python train.py --router_score="softmax" --routed_scale=2.45 --balance_loss=0.00864 --vocab_size=4096 --lr=0.00159 --train_tokens=553600000
Below are experts of layer 3 (counted from 0) of a mixture-of-experts language model. Rows are named router (the router's row for the expert) and show model dimensions 384-447. Each number is 200 + 40 x the weight over its row's rms, rounded and kept within 0 to 999.
After each expert's rows: "mostly gets" lists some tokens that are sent to it at least half of the time. This comes from a sample of Wikipedia text that the model never trained on.

# expert 10
router,223,186,221,226,219,200,179,190,211,229,241,207,203,192,171,191,242,305,142,256,188,127,210,241,192,167,209,198,235,189,203,199,141,149,297,173,232,224,225,221,160,127,172,168,239,153,180,131,132,222,146,207,182,101,131,237,209,193,167,196,238,181,220,215
mostly gets: " 0", " 3", " 8", " 5", " 6", " 2"

# expert 13
router,200,235,219,189,194,239,175,220,248,164,228,189,121,247,203,204,269,168,215,217,120,193,202,162,236,158,202,175,196,176,138,210,223,178,181,215,229,235,181,221,182,178,213,206,180,154,213,216,184,160,183,230,141,154,237,207,225,68,154,250,225,197,236,188
mostly gets: " the", " a", " was", " is", " an", " f"

# expert 4
router,127,221,235,202,145,210,155,180,170,198,204,237,242,147,184,171,276,196,228,190,215,211,196,225,159,196,225,143,251,220,249,190,200,218,249,188,113,238,163,206,252,219,153,139,200,192,145,183,202,235,146,213,146,244,244,208,236,181,272,230,205,190,222,189
mostly gets: " T", " H", " L", " B", " P", " N"

# expert 7
router,235,129,195,243,247,175,260,181,235,157,219,160,151,217,187,180,215,179,182,208,161,176,213,189,235,170,202,168,118,215,240,200,192,206,257,152,239,203,218,182,174,214,187,208,168,164,225,189,127,161,169,184,248,224,136,238,216,274,246,160,277,235,247,228
mostly gets: "\n", "-", "|", "–", " \"", "=="

# expert 2
router,155,217,157,145,254,171,193,263,262,145,217,149,238,215,204,186,158,251,228,157,181,142,137,210,208,196,341,168,193,232,148,157,212,227,96,199,214,194,227,164,226,212,199,241,253,145,228,249,282,143,214,174,205,182,183,244,224,272,227,205,241,238,177,162
mostly gets: " 195", "200", " film", " 19", " 194", " 193"

# expert 0
router,220,186,145,134,238,189,218,222,146,189,175,271,263,217,215,169,151,201,240,168,188,204,181,202,256,179,136,216,171,179,101,197,245,197,172,172,211,187,236,282,172,186,229,208,116,259,186,232,217,191,262,250,190,176,232,205,170,138,197,306,173,189,191,244
mostly gets: ",", " and", ":", " to", " in", " at"

# expert 12
router,155,224,271,161,241,189,199,163,152,203,230,195,185,209,187,199,205,233,147,259,196,122,222,211,184,184,167,206,266,153,232,276,199,178,194,265,291,203,162,176,147,173,226,199,252,184,285,205,194,146,148,110,135,224,225,196,207,140,185,167,153,136,192,150
mostly gets: " years", " season", " film", "ment", " game", "ized"

# expert 19
router,206,219,193,114,214,206,185,199,177,241,177,225,229,259,206,198,137,213,221,230,252,229,185,216,223,171,145,224,174,164,92,225,234,213,178,245,196,212,224,201,175,227,242,279,147,232,269,227,168,239,236,202,217,133,205,145,187,82,191,294,165,169,190,228
mostly gets: ",", " and", " that", " to", " in", " at"

# expert 17
router,210,174,173,213,265,213,153,180,230,235,202,220,191,173,223,217,197,239,165,177,177,215,220,231,250,238,174,256,246,265,243,199,181,225,198,178,303,205,281,217,148,238,119,162,158,195,125,194,225,190,252,222,242,258,138,246,203,259,183,227,206,167,193,149
mostly gets: " |", ":", ";", "|", "\n", "==="

# expert 14
router,179,211,165,158,125,216,232,229,273,177,192,190,223,129,170,286,218,259,165,207,261,126,215,187,187,222,195,246,179,189,180,211,169,255,155,292,231,179,199,155,166,199,280,265,204,115,197,162,275,198,284,269,163,272,202,221,186,233,170,210,160,148,190,213
mostly gets: " 8", " 11", " 10", " 14", " 15", " 18"

# expert 18
router,162,186,158,226,180,157,166,205,199,169,182,206,187,198,210,186,182,130,229,200,175,193,204,227,184,216,269,190,234,188,196,154,133,196,221,190,173,192,158,165,269,197,198,207,231,267,153,212,169,204,183,222,244,214,172,225,194,223,213,161,247,313,225,182
mostly gets: " d", " United", " sc", " ch", " con", " dis"

# expert 20
router,223,183,206,162,291,214,199,154,167,249,198,273,138,192,187,213,166,214,212,216,142,252,159,167,195,236,226,189,182,232,250,190,147,214,184,200,163,155,239,218,200,176,163,220,182,165,141,166,265,240,267,233,213,201,176,235,231,219,135,155,236,196,168,180
mostly gets: " K", " W", "K", " Y", " T", " G"

# expert 3
router,260,143,221,188,120,193,239,164,74,222,240,126,239,167,207,212,172,182,206,242,264,202,218,209,172,174,202,207,255,182,169,243,241,205,243,191,138,196,177,184,217,206,180,196,190,206,191,126,181,245,158,233,151,190,160,133,173,143,237,238,205,184,257,137
mostly gets: " col", " art", " gen", " Pol", " town", " organ"

# expert 15
router,220,156,181,192,178,212,194,188,237,186,178,197,162,208,232,180,211,187,202,177,207,207,236,203,192,193,247,213,95,212,201,130,166,226,253,180,210,186,205,241,204,224,182,156,187,250,148,266,197,219,280,193,269,218,137,226,213,266,164,138,210,222,167,250
mostly gets: " John", " Don", " James", " Mor", "uk", " Nor"

# expert 23
router,212,226,236,154,222,204,210,192,189,153,203,221,154,144,205,226,206,169,236,229,217,254,176,169,236,262,212,186,155,175,259,213,209,221,187,163,181,197,259,138,188,226,131,172,208,204,191,216,206,190,216,203,192,181,210,175,183,195,179,248,202,227,183,179
mostly gets: " American", " States", " York", " University", " 2020", " National"

# expert 9
router,175,188,212,254,130,205,238,247,104,204,238,145,208,232,251,174,246,185,165,211,221,221,205,221,113,299,212,169,216,139,213,195,232,190,253,164,186,189,165,147,241,205,231,154,263,209,166,278,186,255,184,181,230,238,208,191,122,236,177,235,216,274,229,233
mostly gets: "ic", "ial", "ural", "ist", "ric", "ific"

# expert 22
router,187,178,150,222,192,218,223,193,242,192,191,204,245,161,223,211,177,240,172,245,180,177,183,228,122,223,236,241,243,195,228,179,96,250,152,166,222,183,240,220,243,235,216,268,269,263,154,161,231,201,192,229,250,231,164,184,213,250,192,148,193,175,182,208
mostly gets: " De", " John", " Ed", " de", " en", " El"

# expert 16
router,167,156,154,262,162,143,168,284,150,194,196,116,184,147,223,211,221,186,229,249,297,246,230,179,173,204,312,187,113,275,190,181,225,159,233,236,174,183,137,175,214,172,200,147,218,168,223,161,177,219,199,212,188,192,204,151,111,164,282,247,169,226,168,250
mostly gets: "p", "000", "c", " m", "00", "pt"

# expert 1
router,164,198,192,208,293,198,162,273,246,217,151,180,186,269,155,169,219,282,208,122,202,221,220,239,172,158,168,179,152,197,193,204,238,207,89,199,245,172,123,249,168,159,250,223,168,234,137,273,218,216,167,165,215,232,247,195,242,219,238,131,171,206,166,237
mostly gets: " that", " him", " time", " when", " year", " them"

# expert 8
router,210,216,206,244,185,66,182,267,171,243,204,152,147,254,195,200,213,122,183,216,234,242,206,167,103,174,223,207,200,172,186,236,264,181,238,222,210,178,197,179,223,175,212,194,209,180,209,227,157,214,209,193,131,179,189,168,158,157,225,248,190,223,233,208
mostly gets: " cont", " can", " other", " album", " art", " main"

# expert 5
router,221,168,216,318,163,239,291,133,279,174,200,244,197,216,214,208,175,186,197,213,154,121,169,177,173,155,205,153,275,136,214,209,216,218,284,181,182,270,158,236,211,202,149,142,201,222,254,184,213,162,127,186,245,185,177,186,244,218,198,156,153,183,274,196
mostly gets: " (", " a", " b", " in", " an", " his"

# expert 21
router,225,291,294,189,197,238,182,245,228,191,168,191,217,187,189,193,195,204,222,163,147,183,216,203,289,212,178,238,198,240,301,243,200,152,196,212,258,240,230,170,182,195,170,283,176,213,233,171,167,122,183,176,238,181,239,89,206,213,213,255,192,165,177,126
mostly gets: "'s", "==", "===", " his", ".", " their"

# expert 6
router,178,150,264,171,167,261,202,130,185,207,199,257,242,229,220,196,185,180,189,164,141,191,248,185,208,149,120,229,191,259,200,226,190,162,157,249,137,180,142,279,174,188,202,182,203,237,257,191,203,254,154,129,192,164,182,170,246,231,234,134,195,135,144,198
mostly gets: " with", " from", " on", " over", "ated", "ed"

# expert 11
router,174,226,218,173,190,216,168,166,205,229,201,250,193,225,176,179,192,121,267,157,203,234,182,257,259,199,202,262,177,138,188,152,294,221,207,191,172,186,228,202,222,186,200,181,208,257,223,270,259,237,175,204,188,276,261,253,190,172,150,200,249,188,165,228
mostly gets: " L", " High", " Har", " York", " St", " She"